Weights of a small mixture-of-experts language model, trained from scratch on English Wikipedia.
Size: 13 layers, width 512, 77.2M parameters.
Experts: 40 experts in each of 12 layers, 64 SwiGLU neurons an expert, 4 picks a token, a sigmoid router.
Below are experts of layer 9 (counted from 0) of a mixture-of-experts language model. Rows are named router (the router's row for the expert), gate (a neuron's input weights, with its number), up (a neuron's input weights, with its number) and show model dimensions 320-383. Each number is 128 + 32 x the weight over its row's rms, rounded and kept within 0 to 255.
Before each expert's rows: "mostly gets" lists some tokens that are sent to it at least half of the time. This comes from a sample of Wikipedia text that the model never trained on.

# expert 1
mostly gets: " Jr.", " Williams", "berg", "ville", "ń", "sky"
router [119 165 124 195 159 178 100  22  80  92 155 116 115 146 155 131 123 128  88 117 125 109 123 177 106 113 155 110 128 163 119  30  92  93  57 121 105 212 119 133 181 110 113 183  79 134 171 111 118 219 138 133 125 149  72 162 132 150 187 174 126  93 132  56]
gate0 [108 120 110 151 135 149 225 121 119 147 139 150 134 185 164 104  91 132  86 152 120 102  99 112 102 158 120 133 105  56 138 175 107 141 144 138 134 142 116 100 134 150 114 201 124 191 141 141 148 156 133 176 163 116 118 133  93 109 150 171 129 130 108  87]
up0 [134 107 152  78 143 141 151 135 125 139 155 168 142 159 103 182 111 201 125 200 146 104 135 180 140  90 174 147 157  99 138 141 140  60 118 122  85 131 132 134 119 135 124 102 160 171 137 102 113  96 127 116  84 126 138 102 113  97  85 108 114 225 120 146]
gate1 [176 167 130 179 152 107 127 143 111 157 114 138 124 141 156 132 122 117 108  19  94 142 119 180 130 132  90 157 110 119 113 107 156 120 154  90 106 161 147  93 159  90 134 105  94 104 148 191 123  83 131  88 153 143  84 106  98 101 159 181  51 104 147 114]
up1 [116 164  82 123 106  93 120 148 172  97 153 119 140  96 159 128 142 112 159 211 148  97 129 136 197 113 130 131 121 165  99  74  95  78  83 136 100 112 111 142 114  99 122 148 229 101 148 106 116 149  74 140 199 105 166 131 184 148  83  93 163 132 141 125]

# expert 16
mostly gets: "ij", " la", "ka", "ho", " Country:", " Wil"
router [152 147 137 122 164 139 123  89  37 109 156  94 149  96 166 120 110 140  65 135 111  98 122 165 120 114 103 141 140 209 165 109 120  88 136  82 126 147 118  94 154  86 112 182  85 154 188 140 114 141 136  75 114 147  54 165 113 155  83 147 164 135 134  63]
gate0 [153 108 184 158 124 133 123 132 140 135 166 147 104 168 118 129 122 129 139 131  74 117 136 156 148 117 168 124 116 185 127 145 102 146  28  97 109 121 161  95  79 142 179  50 102 128  85 158 129 136 155  72 113 172 135  76 125 107 143 113 127 116 133  80]
up0 [ 65 158 137 138 112  85 185 152 126 172 157 112 132  88 115  61 119 116 111 134 115 160 190 128 121 128  88 134 155 158 138 138 149 168 155  94 147 113 111 205 143 142 210 151 143  72  82 105 135 145 117 126 171 117 134 109 141 110 126 137 142  63 121  85]
gate1 [143 124 155 192 102 113 104 135 121 107  99 144 132 143 134 100 106 191 134 188 150 116  95 147 118  88 152 151  87 119 205 125 142 162 119  97 144 167 138 127 164  60 133 103 105 186 162 102 134 102 142 118 112  90 128 140 180 115 135 119 133 172 194 132]
up1 [172  93 130  95 151  98 155 182 100  58 123 112 135  81 135 134 100 176 128 127 173 129 148 236 141 143 152 155 134  98 185 158 176  80 150 131 145 178 201 138 201 106 177 136 124 180 126 100 107 131 163  91  89  92 115 154 171 103 155 110 123 100 127  75]

# expert 28
mostly gets: " then", " to", " would", " so", " must", " could"
router [116 132 118 211 173  80 113  80  67  55 216 133  97 145 146  93  99 136  91 111  93 129 128 193 131 118 124 110 123 142 132 114 133 104 120  94 135 206 170  85 123 129 136 149 121 118 145 130 157 161 131 133 147  95 143  88 159 190 106 112 125 111 132  86]
gate0 [170 135  90 137 120 127  85 101 102 143 181  88 123 139 152 154  95 145  51  81 116 130 138 162 178  99  94  85 162 163 147 117 152 136 119  73 147  75 192 164 190 150 117 146 102  85 150 121 116 123 140 121 173 130  97 148 178 152 130 149 144  95 122 130]
up0 [115 122 131 219  79 102 154 136 142 117 108 145 106 141 137 110 154 129 151 125 134 157 115  87  76 188  66 152  95 108  86 126 127 105 127 140 129 165  88 183 112 152 155 174 135 211 132 137 104 138 166 125 110 122 142 169  93  58 164 133  73  91 128 158]
gate1 [151  98  96  79 150 176 118  32 134 136 135 143 156  96 113  96  87 166 119 139 150 142  89 170 138 120 118 145 117 108 149 134 185 111 166 116 138 147 203  96 135 130 152  95  93 147  82 115 179  99  92 151 208  68 125 120 163 121 127 164  64 158 157 149]
up1 [ 72 130 146 189 139  98 150 158 116 124  66 127 121 135 173 182  69  81 142 168 140  76 137 101  69 170  66 129 109 119 132 118 138 116 147 150 111 139 116 157  87 132  86 153 125 110 109 110 123 178 107  85 127 142 163 132 178 102  96 130 115 100 116 166]

# expert 37
mostly gets: " sq", " pre", " A;", " very", " 1–1;", " W;"
router [141 161  81 147 233  88  83  96 108 112 169 103  88 117 133 108 147 135 105 125 100 132 127 126 170  71  57  84 164 156 136 143 141  91 153 126 156 163  97  85 129 159 180 164 138 163 126 109 147 143  99 123 176 106 104 107 101  91 155 152 123  70  92 113]
gate0 [175 139 131 108 110  97 130  78  81  63 116 115 100  86 107  84 103  59 134 156  67 123 213  98 156 154  58 110 179 182 125 109 123  70  96  76 139 159 142  97 105 168 194 146 138  85 153 116  95 169 141 123  91 165  42  89  49 150 128 129  47 106 147  98]
up0 [134 117 138 111 105 117 154 131 118 100 137  67 160  88  94 104 109  96 125 159  55 153 189  71 148 106  94 126 131 164 106 142 147  63 122 126  85 146 119  83  56 190 161 122 170 116 104  86 130 126 161 124 130 130  69 136  79  85 149 112  35 139 102 115]
gate1 [145 137 123 139 128 113 118  92 142 145 135 140 111 138 111 180 112 114 189 116 161 106  93 116 139 129 123 118 168 140 112 137  91 101 134  81 149 197 140  90  94 147 163 135 150 170  99  67 105 110 155 126 115  95 120 111 103  92 162  90  57 157  48 129]
up1 [ 63 186 123 142  98 133 183 145 160 109 124 155 197  81  94  50 120 186 118 149 193 186 121 178 141 161 158 120  34 123 117 123 134 120 146 171  71  93  74 131 124 111  63 177 108 121 157 124 140 143  90  73 117 165 166 150 147 114 149 122 165  82 101 165]

# expert 2
mostly gets: " &", " or", " and", " if", " without", " until"
router [153 113 138 162 198 108 140 113  68 102 208 112 108  99 188 106 168  95  96 107 134 142 155 181 112 132  89  72 171 175  89  90 186  86 120 109 150 129 138 203 188 143 214 192 100 125 187 179 109 169 142  82 241 146 135 127 124 109 158 170 136 108 120  29]
gate0 [129  88 134 122 145 112 135 183 128 123 141 112 155 108 149 119 114  57 129 158 101 145 139 100  88 151  92  76 128  79  75  82 149 103  96  80 151  47 111 169 134 143 173 105 160 147 174 125 116 157 135 130  58 167 180 132 132 126 168  98 106 172 124 140]
up0 [145 120 146 128 122 136  50 135  97 127 116 111 142 148 159  55 141  76 106 107 136 136  96 163 129 144 145 104 173 133  95 116  77 120  95 112 169  52 166 157 139 172 140 118 140  99 172 121  91 160 134 127  92 196 123 129 148 114 138 119 101 139 104 158]
gate1 [152 134 136 135 189  81 161 170 209 116 100 156 114 143  96 166 161 114  99 106 150 176  89 150  92 119 183 122 104 132 147 134 124 133 123 119  92 120 125 134  89  86 135 171 163 150 105 111 171 122  91 155  83 151 122 154 112 118  93  78 123 136 144 181]
up1 [ 85 128 166 132 112 168 158 127 143  80  92 124 114 102 154 114 136 111 134  98 156 130  97 153 121 166  84  88 122 149 194 164 121 172 173 108 185 157 128 102 149 132 100 143 152 140 122 137 126 140 165 137  91  88 120 117 128 155 100 175 118 135 140 205]

# expert 11
mostly gets: " first", " not", " last", " sl", " un", " second"
router [130 120  96 158 148 146 126  89 125 147 150 164 131  97 154  75 196 203  89 103 100 115 123 112 182 181 136 148 138 154  86 133 154 107 116 109 165 154 183 107 139 142 175 152 126 142 181 122 124 111 145  95 128 142 108 135 165 131 160 137 129 109  98  90]
gate0 [143 157 152 118 113 174 151 154 109  91  97  66  90 134 120  96 135 112 114  55 129 186 106 113 126 152 124 146  51 172 120  97 139 126 116 102 108 122 155 134 153 131 134 137  97  84 104 104 144 147 129 116 183 126  99 131 149 152 148 139 148 119 149 150]
up0 [143 133 180 176 122 149 135 116 117 146 136  28 113 138 106  81 106 102 140 127 153 199 105  52 136 173 144 125 131 134 127 136 112 136 156 142 155 133 157 139 143 135 136 112 141 114 111 108 153 118 131  94 149 156 126 181 157 117 153 143 174 123 142 107]
gate1 [106 116 188 140 101 149 159 139 156 147  47 167 159 121 131 140 143 116 118 153  86 115 103 131 156 144 152 184 143 118 151 129 154 106 162 171 160 154 179 109 150 127 107 147  98 124 109 109 164  84  90 149 143 103 153 139 215 122 101  79 136  97  90 114]
up1 [ 98  84 184  74 106 140 124 167 121  92 134 153 107 132  80 178 176 110 136  74 140 131 103  59  93 145 117 148  95 172 153 124 148 133 112 113 184 117  81 168 114 114 140 165 130 141 174  64  98 156 131  99 130 138 154 115 113  89 110 187  94 150 126 122]

# expert 39
mostly gets: " 0", " 7", " +", " 6", " 31", " 0.0"
router [119 179 207 244 186 115 140 145 139  89 175 108 145  84 144  52 122 138  65 108  75 168 157 179 166 124 132 131 170 145  98 118 108  77 133  96  89 187 148 138 180 120 193 133 136 108 104 127  71 175 190 105 182 150  84  98 147 149 126 156 135 109 119 145]
gate0 [136 159  60 112 154 139  98 109  97 114 108 156 185 110 128 133 158 131 123 141 154 150 170 121 159 118  78 128 116 127  86 106 164 107 150  43 146 168  99  97 124  84 118 150 106 144 172 131 115 123  30  97 160 154 104 137 125 117 123 212  91 123  51 123]
up0 [ 57 155 120 107 151 113 151 109 164 151 153 108 175 155 113  88 174 144 174 178 154 144 110 119 129 121 115 135 104 120  91 150 107 134 153  99 170 142 111 109 151  96  86 134 146 137 138 131 127 112  76  99 112 172 102 132  78 136  87 177 114 135 139 100]
gate1 [ 94 119 102 130 138 149  32 105  66  99 138 165 176 127  88  45 145 118 123  79 187  42 119 174 151 134 130 156 133 168 145 109 122 124 149 125  96 127 135 120 157  89 116 110 120 136  75  64 127  83 126 122 140 184  75 146 158 112 113 172 117 128 122 121]
up1 [ 88 161 125 150 153 102  44 114 137 119  86 173 128 125 141  50 131 123 112 109 138 101 139 186 143 120 131 137 104 133  98 144 114 159 128 138 114 138 137  39 157  64 118 113 108 115 146 149 138  92 125 110 101 146  53 132 186 121  84 135 106 132 126 135]

# expert 27
mostly gets: " of", " its", " their", " called", " his", " her"
router [ 84 163 197 153 170 122 154  88 130  96 124 121 149  81 156  87 146 154  99  76  40 143 179 118 181 187 110 124 160 126  99 103 173  86  92 125 124 175 117 106 120 158 156 178  75 117 158 133  66 155 104 120 175 117 140 118 154 138 138 146 128  76 169  73]
gate0 [ 97 146 160 125 115 142 132 183 127 138 111 147 124 107 129 140 161 150 154 202 128 144  96  79  93  96  85 205  95 120 129 142 104  91  78 128 115  80  95 115 143  90  96 139 124 100 130 140 164 203  99  87 163 114 144 138  98 148 140 171 154  96 137 138]
up0 [144 144 126 167 154 110 123 112 118  73 106 142  95  87 147 163 117 114 128 129 110 134 166 122 111 117 128  71 120 107  69  79 154 133 142 117 160 109 108 169 138  94 157  84 168 150 128 116 161 211  95 137 132  79 126 154 155  60 119 120 150  62 142 127]
gate1 [ 93 132 102 134  76 134 170 117 170 104 134 143 167 158 188 131 130 138  85 107 182 181  88 142 123 134  78 177 156 158 107 141 142 107 164 112 145  61 138 159 135 177 143 172 149 111 149 194 155 163 171 113 136 203 110 112 141  83 143 109 173  95 102 123]
up1 [158 158  93 163 192 122 134  97 153 128 118 108 105 156 109 142 186  84 133 134 120 117 144 147  60 108 109 127 117  38 122 111 110  96 106 122 157 181 127  73 135  53  95 142 109 179  99 112 133 153 133 176 155 130 119 178 191 162 197  87  86 115 117 180]

# expert 15
mostly gets: " V", " Z", " would", " government", " v", "V"
router [155 102  79 190 180 108 113  96 124 138 162 106  36 125 157  85 119 119  82  50  99 105 195 138 152 179 108  55 108 164 125 118 139 112  90 138 117 193 151 135 122 109  74 134 103 156 124 104 102 167 150 105 144 135 131 112 117 157 164 119 111 115 132 114]
gate0 [ 78 131 124 124  91 109 135  81 145 117 143 124  95 152 116  97 118  32 146 101 102  83 110 112 131 123 118 156  91 136 119 106 162 175 139 143 115 124  98 191 153 131 132 106 154 144 151 111 145 150 188 195 129  85 149 101 169 117 153 105  87  84 146 126]
up0 [166 150 107 140  99 173 125 106 151 161 142 131 196 171 125  65 116  49  93 148  82 139 122 123 172 147  61 119 138  93 104 134 198 166 170 132 157 142 155  85 135  76  89 111 103 137 124 210 135 108 132 147 112 117 100 123 157 163 209 168 151  92 113 123]
gate1 [202 141 174 156 108 122 114 130 116 122 157  96 125 123 157 118  95 156 116 105  83 130 157 122 199 143  87 130 122 158 125 156 177 105 136 110 105 102 172 107 101 208  94 152 171 110 102 134 117 148 142 109 150 174 121 139 159 161 151 178  94 136 111  94]
up1 [106 125 128 115 108  99 177 166 181 168 146 126 131 125 161 131 147 129 123 155 134 111 153 136  86 109 121 138 155 122 109 133 154 145 112 121  54  98 116 188 172 127 149 111 126 109 122 153 120 163  59 116 105 115 195 169 177 103 110 133 169 132 127  98]

# expert 35
mostly gets: "idae", " Cast", "anc", " Animalia", " th", " Sar"
router [122 129 101 114 155  87 153  44  93 115 132 124 111 101 212 101 103 141  96  97 122 165 133 129 132 126  98 120 131 107 159  80 139  67 141  33 137 140 183 127 138 120 148 135  72 128 143 151 124 199 139 121 166 204 124 142 172 167 155 113  66  86 113  64]
gate0 [114 184 109 114 101  79 116 148 105 157  95 158 154 141 106 104 128  83 122 143 163  98 123 125 141 127 125  91  91  51 185 150 137 181 107 137 142 150 152 154 139 165 119 103  74  89 136 109  89 110  87 183 171 141 108  72 193 136 171 139 108 118 125 147]
up0 [ 56 173  91 126  88 111 149  92  36 105 105 125 142 124 150  89 155  83 105 159 141 141 110 160 150 139  96 123  64 105 124  95 101 128 107 121 159 162 105 102 108  68 102 168 106 123  91  92 105 140 124 129  82 100 128 134 171 122 139 114 130 123 120 105]
gate1 [148  80 143 152 156 142 109 154  99 186  97 105 115 168 198 137 143 149  96  96 119 138 151 121 102 145 182  87 128 169 147 109 152  96  55 133  69 151 138  72 145 111  91 115 117 155 137 156 123 180 112  82 143 143 127 147 131 138  92  91 132  72 103 107]
up1 [115 102 105 152 166 122 129 101 107 135  73 126 168 131 145 111 114 156 112 145 111 180 148 131 114 110 119  69 136 184 191 118 118 113  56  69 188 134 117 109 121 120 131  90 147 118 138 108 131 176  91 157 159 133 188 111 114 131  74 118 131  66 140 141]

# expert 22
mostly gets: " during", " when", " between", " at", " including", " into"
router [167 155 130 181 152 143 160 122 142 136 112  77  92  96 131  99 105  98  81 133 132 103 167 149 212 148  88 104 168 151 116  62 130 105 100 103 116 181 213 180 127 134 147 164 171 131 153 108 135 156 160  71 127 144  60  71  69 167 153 163  94 135 142  80]
gate0 [131  97 188 127 130 135 116 165 127 133  78  68  94 132 103 124 138 135  95 166 125  79  97 139 150 180  93 130 144 122 119 152 104  58  84 111 109  79 155 153 154 160 122  54 179 136 149 154 105 145 141 132 126 138 111  95 120 137 129  94 133 149 179 120]
up0 [ 79 159 171 104  80 106 107  93 129 118 128 141 133  92 100 143 138 132 157 149 146 121 150 106 108  94 139 111 137 128  62 114 104 149 104 130 115  57 115 155 130 144 167 124 110 129  91  93 135 121 159 123  61  66 190 151 170 130  27 181 209  87 136 220]
gate1 [163 100 120  83 140 144 164 183  93 147 158 177 134 135 131 123 124 170 130 117 147  74 110 182 104 134 189 133 107 161 138 150 148 122 130 137 108 150  88 110  98 184 125 154 140 125 101 112  94 154  95 153 174 122  99 121 141 161 207  75 143  87  91  78]
up1 [120  83 144 134 134 111 118 125 128 171 107 159 162 142 125 146 126 172 128  97 126 132  72 133 123 140 132 190 142 190  94  97 116 100 121 119 111 101  88  93  48 124  66  83 172 159 136 143 120  45 114  93 116 131 103  70 106 101  94 138  87 101 133 151]

# expert 29
mostly gets: " be", " out", " Date", "row", "|---|---|---|---|---|---|", " back"
router [159 147  83 175 175 148 118  99  58  75 138  90  73 106 177 108 164  74  90  75 103 142 201 178 138 119 118 143 116 151  90  75 135  57 147 161 151 194 117 104 161 119 101 151 105 136 157 128  60 155 127  99 164 158 112 113 140 126 141 111 112 124 139  82]
gate0 [ 97 109 111 137  94  64 120 145 146  72 184  60 141 105 133 163 174 150 155 182  90 151  90 144 170 119  66 122 182  88 154 144 178 116 175 130 157 124  87 127 195 107 174 180 131  98 125  91 114 119 196 119 164 123 153  46 160 132 106 165 127 112 146 133]
up0 [ 96 119  72 121 130 159 156 169 129 124 131 106 126 157 102 124 100 165 114 132 162 143 129  94 145 126 128 125 130 161 156 104 179 145 101 103 167 156 141 193 174 125 125  86  94 173 130 128  94 133 115 145  96  97 145 145 176 115 167  91 132 153 135 191]
gate1 [171 130 146 140 153 157 101 119 101 160  88 149 107 148  85 143 147 136 102 155 122 139 118  96 134 143 143 154 106 141 121 109 120 145 145 151 198 113 111 120 106 165 142 132 160 188 152  63 142 128 147 129  89 220  81 123  77 160 162 167 150 119 122 167]
up1 [156  92 155 171 143 144 206  94 157 169 117 134 147 149  96 107 195 137 156 101 168 111 150 124  99 119 141 158  78 103 207 101 125 109 134 164  93  91 128 114 132 190 151 145 145 176 123  78 144 138 132 100 112 126  92 113 155 136  97 152 122  74 178 187]

# expert 33
mostly gets: " rights", "ification", " network", " method", " variety", " settlement"
router [150 147 117 116  95 125 107  87  78  95 134  69  84 125 137 107 151 138  79 136 138 166 132 123 135 145 100 145 170 155 118  26 122 108 116 136 201 186 121 125 109 116 130 186 106 152 145 125 157 178 194 102 188 115 135  87 133 161 192 188 136 163 147  75]
gate0 [163 134 161 140 136 123 146  66 156  53 184 135 121  85 119 143 199 126 108 175 124 130 115 115 137 165 175  68 131 143 136 155 109  77 167 117  83 101 108 122  93 171 175 192 118  76 144 133 135 166 164 152 173  93  65 155  80 121 115 142 151 113 118 112]
up0 [112 154 123 134 129 157 171 125 160 110  86 177 122  77 134 144 122 171 113 178  97 143  87  96 141 189 185 115 113 115 105 200 111 179 164 182 126  98 107 174 119 143 106 153  67 127  98  82 135 129 133 203 159  92 149 142 100 130 171 146 146 102 131 142]
gate1 [132 131 130  88 117  98  88 132 125  71 131  99 125 129 126  83  94 105 122 123 143 159 105 148 119 134 163 142  95 143  79 169 130 146 161 118 148 151 145 216 150 116 150 141 108  90  98 110 131 141 190 105 131 125 114 154 122 159 173 186  68  80 127 169]
up1 [170 120 155 142 109 127 129 179 141 155 137  89  31  57 108 109 140 134 212 125  70 127 189  99 115 136 156 190 104 141 102 134 199 142 124 136 128  74 120 101  99 119 129  95 180 103 155 143 107 125 155 154 127 125 180 136 223 164 133 137 133 104 125 129]

# expert 30
mostly gets: " years", " died", " million", " born", " did", " time"
router [182 149  69 140 175 118 108 131 147 140 139 140  72  55 129 150 155 146 102  99  96 104  95 104 143 140  73 134 120 124 121 122 120 111  74 117 138 180 169 160 139 149 131 134 140 187 188  96 100 148 148  83 135 129 117 134 122 111 103 159  85 146 118  83]
gate0 [133 142 129 164 162 149 120  78  91 114 190 111 109 140 120 160 207  83 117  52 163 140  85 126 145 125  55 125 149  77 133 139 104 154  64  98  92 136 152 171 137 104 101 135  85 124 142  69 110 193 101  82 122  82  90  82  98 162  86 154 145 126  81  77]
up0 [112 119 163 116 140 119 131 114 120 174 190 118 115 153 122 143 173  84 149  87 166 170  54  83 127 117 157 162 117 103 145 143  63 169  77 145  92 148 166 156 132 114  80 127 207 168 142  98 191 144  98 101 150  78 115  65  79 127  80 145 107 143  86  98]
gate1 [193  58 107 143 211  98 134 112 110 143 100 163 141 107  94 165 168 145 119 146 134 154 107 185 157  81 126 148 128 130 139 156 172 134 211 104  80 133 105 103 168  66 157 160  93 159 159  76 170 108  65  69 113 128 101 149 115 147 112 179  63 167 111 147]
up1 [187 148  83 155 149 139 125 101  64 123 162  59 134 116 146 111 116 175 142 107  93 144 118 175 126  73 137 133 139 119 130  94 183 105 127 125 109 136 153  97 118  70 134  99  94 100 167 106 138 150  86 116 143 126 155 112 124 103 141 126 104 160 162  63]

# expert 31
mostly gets: " Al", " Sh", " F", " Y", " Q", " R"
router [156  89  78 168 170 119 118  73  88  90 195 121 143 133 180 125 116 118  67  85 141 111 141 179  92 138  92 148 157 136  92  32 140 123 122  64  98 125 189 150 138 159 171 157 125 108 116  74  86 165 112 107 140 182 108 147 130 140 166 185 105 122 149  99]
gate0 [119  90 106 118  70 158 146 180 106 121 163  94 168  97  87 127  98 103 146 149 105  82 119 109 137 137 129  98 156 109 199  68 149 185 130 134 122 142 121 139 165 137 129  77 142 148  78 105 101 107 135 144 108  86  96  92 152 130 104 159 139 127 113 120]
up0 [163 106 117 146 123 154 101 123 111 179 136 111 157 144  89 133 152 114 129 155 143 156  22 121 128  97 160 139 197 155 142 143 152 161 106 140 120 117 126 143  87 100 117 163 138 112 141 105 127 123  84 141 108 115 119 155 114 149 120 130 138 131 109 140]
gate1 [152 131 152 134  85 148 165 133 115 156 153 178 113 130 144 178 117 103 137 142 112  62 123 151  85 105 133 121 142 114 184 122 117 142 112 107 107 160 138 101 112 104 142 106  83  86 133  94 152  82 130 190 103  52 110 121 120 110 149 131 159  62 112 169]
up1 [186  68 137 107 131 148 126 108 154 165 127 160 134 114 128 173  69 158 119 119 177 152  94 142 155 116 142 127 120 123 150  95 161  76  87 102 127 140  80 108  88 139 113 131  89 125 125 116 132 117 128 154 135  89  90 153  66  22 102  91 150  71 102 200]

# expert 13
mostly gets: " him", " episode", " kill", " you", " known", " killed"
router [149 107  66 168 216 108  90 100  83 115 127  90 132 114 155 104 131 171 115 136  77 120 145 161 141 158  82  82 126 129 163  53 106  83 114 105 118 198 158 163 186 123 126 148  88 114 167  90 135 138 152 102 121  86 126 112 104 147 132 134 118 161 110 104]
gate0 [121 142 125  90 113 159 154  56 147 157  67 119 150 136 107 118 119 110 158  51  73 134 120 109 147  66 138 122 108 101 169  98 122  90 154 133 103 137 152 154 150 121 135 143  99 154 170 133 152 103 134 128 105  89 118 139  42 167 116  81 145  78 123 131]
up0 [ 99 137 135  64 124 127 169 122 142 121  51 115 133 114 108  99 158 128 163  74 125  93 103  84 102  89 104  87  85  87 145 109  89 106 136 147 133 104 166 125 160 125 115 125  53 165 147  97 138 109 185 129 139 102 207 191  71 141 109  80 128 127 133 160]
gate1 [ 53 177 136 169 131 124  81 101  80  96  88 131 129  81 123 133 162  83 116 100 152 144 160  99 130  69 130 103 155 139 119 126  82 111 167 149 122 171 107 102 151 161 155 146 114 197 132 154 131 160 151 119 120 118 186 149 187 110 111 125 116 115 118 125]
up1 [ 54 154 114 133 148 143  95  98 145 137 128 105 166 137  70 162 165  94 150 143 169 162 127  77  97  58 170 122 133 123 134  98  57 127 149 139  81 137  75 110 127 149 143 176 149 191  91 112 171 151 146 162 124 112 153 166 160  88 116 110 160 159 123 135]

# expert 24
mostly gets: " building", "_", " water", " law", " test", " site"
router [147 144 127 132 151 147 117  84 102 123 169  63 112 122 156 102 130 112  94 107  97  96 140 164 143 116 112 107 160 152  57  78 143  81 120  99 102 143  55 147 102 101 108 171 114  95 186 171  72 140 165 102 167 146  99 121 182 145 195 164 132 150  79  64]
gate0 [129 136 109 106 126 131 173 122  97  78 136  81 188 142 105 158 142 145 148 175 127  93  73 137 141 124 169 164 147 118  83 115 140 106 199 191 124  70 132 140 112 103 117 140 126 137  77 116 101 141  98 105 154 122  97 186  89 127 152 132 110  91 112 114]
up0 [146 157 142 149 172 149  99 121 110 162 123 120  21 113 131 105 101 129 166 137 177 157 112 133 118 144 125 140 113  85 207 201  90 240 160 118 172 139 180 129 169 132 101 140 118 115 105 144  37 152 146 126 157 113 118 167 190 168 145 115  98  86 182  96]
gate1 [ 99 119 138 126 156 136 100 139 138 125  67  94 116  65 137 140 123 164 104 188 107 154  93  80 159 129 125 100 134 147 105 155 173 103 125 138  76  70 139  89 100 117 123 108 138 139 152 111 142 118 132 147  92 125 132  47  89 124 112  78 104 111 153 144]
up1 [117 178  75  83 173  60 103  43 124 115 130  90 113 187 152 107 105 160 145 130 105 155 129 132 182  74 155 128 164 104 132 113 103 116 223  94  87 183 183 110 153  82  73 154 182 137 116 138 130 181 154 119  72 138 101  60 134 129 149 117 149 118 156  94]

# expert 34
mostly gets: " players", " areas", " people", " events", " groups", " characters"
router [114 146 107 152 122 150 146  44  74 153 150 142 106 130 173 105 122  98  68  66  91 124 128 147 125 186  61 139 112  77 126  94 124  84  95 109 156 161 144 151 177 136 164 186 102 116 135 143 102 155 141  88 185 120 102 128 151 122 170 143 146 133 126 101]
gate0 [123 119 119 120 204 145  42 140 155 121  81 116 145 136  99 161 125 101 139  56  87 123 184 102  92 143 154 156 135 109  48 177 114  98 114 173 153 131 108 130 105 112 107 137 131 189 125  87  94 104 131 136 170 129 152 173  17 101 114  95 113 124  96 146]
up0 [148  99 103 124  98 105 180 172  92 123 161 123 133 139 126  76 103 157 151 106 139 153 130 122 160 112 153 142 101 169 186 174 129 115 161 112  70 129 115  81 137 169 122 124 144 113 124 105 117 176 118 123 170  86  80 125 171 145 173 116 132 127  76 147]
gate1 [112  99 158 106 106 126 168 111 114 154 142 166 128 130  68  97 162 186 157 107 104 123 109 155 149  80 120 218 101  70 192 126 114 165 141 110 187 147  71  98 117 109  87 176 110 105  75 125 124  67 132  93 133 102 144 171 158 117 137 124  95  97 159 123]
up1 [ 90 114 150 136 176  42 153  65  93 128 107  87 156  83 125 143 137 199 140 103 109 148 145 145 159 172 157 136 156 145 141 152 196 109 177 105 138 110 145 124  92 165 132 108 104  88 128 106 112 155  94 173 199 136 126  82 173  67 112 127 141  84 116 123]

# expert 18
mostly gets: " 2015", " 2019", " 1998", " 2002", " 1999", " 2009"
router [132 119  73 143 130 118 129  46 113 129 133 169  78  82 129 107 132 153  80 112  63 137 127 122 121 169 108  87 139 140 120  70 156  71 121  50 148 130 158 161 165 135 108 175 183 139 162 110 143 160 162 101 144  98 132 100 112 147  99 164 138 147 163  79]
gate0 [168 118  51 180 117 149 136  99 114 139 132 112 130 159 133 135 107 142 110 186 110 171  83 132 196 145  86  82 155 185 139 115 178 104 132  88 109  97 123 176 108 165 101 141 122  68 181  94 144 116 100 173 136  88 151 118 105 135 139 223  90  69  86 146]
up0 [ 86 129 130 129 191  95 120 119 132 138 103 146 102 151 138  75 111 119 176 105 114  87 156 141  97  91 146 127 148 123 137 111 114 100 106 169 125 136 139  65 164 120 157 110 114 172 132 144  81 171 109  70 123 189  18 113 141  86 140  74 121 128 119  61]
gate1 [ 97 146  74 105  81 127  76 123 111 127 110 106 148 190 116 172 216 127 141 105  72 174 157  98 133 117 135 152  96 130 183 165 133  78 175 179 174 144 126 113  93 134  98 101 105  65 127 174 138 113 135 144 139 143 163 145 150 162  59 108 134 117 137 161]
up1 [137 135 103  84 153 120  93 119 150  90 154 129  96 113 147  67 130 111 117 140 118 127 131  70 100 124 168  92 131  17 107 149 147 134 136 126 195 111 155 149 134 136 140 109  92 154 171  92 114 140 163 158 121  73 130 103 140 206 144 142 111  73 159 143]

# expert 4
mostly gets: " (198", " (200", " (195", " (197", "_{", " Label:"
router [143 141 154 178  92 137 122  61  88  84 185 168  79 100 184  93 148 166  78  77 113 161 129 211 178 186  66 125 115 146  88  84 117 142 162 131 118 165 123 114 164 112 126 172 135 128 151 100 113 152 114 103 160 114  74 129 150 182 145 175 144 110 160  86]
gate0 [133  78 108 159 180 123 139  93 139  96 154 119 121 167 178  77 173 137 105 127 130 144 172 115  76  78  93 157  85 135  64  48 128 176 146  63 140 164 152 119 172 121 129  95 113 108 112 186 128 166  81 132 144 118 107  85 125 135 199 152 117 126 173  91]
up0 [131 127 102  96 125 142  91 131  96 123 111 108 132  54 109 118 141 133 131  99 101 110 116 152 169 150 144  95 156 156 163 126 142  45  71 156  60 137 136 141  73 134 159 209 125 149 177  95 133 117 110 120 139 122 127 164 104 144  63  85 139 136  82 136]
gate1 [144 120  96 146 148 128 113  98 110 110 170 124 155 125 160  55 212  98 120  67 158 145 101 161 186 164 132 111 148 128  92 107 136 122 152  85  90 169 107  96 114 148  88 126 160 183 192 140 131 160  93 123 134 204  81 119 137 120 128 201  98 192 120  99]
up1 [128  75 119 114 101 145 117 163 150 103 170 155 157  86 126 126 182 153 137  98 159 136  54 143 191 109 169 168  92 107 148 192 116 108 135 102 112 120  97  66 124 142  70  98 144 137 146 109 133  95 168 145 113 204 109 121 102  97 108 196  69 182 133 145]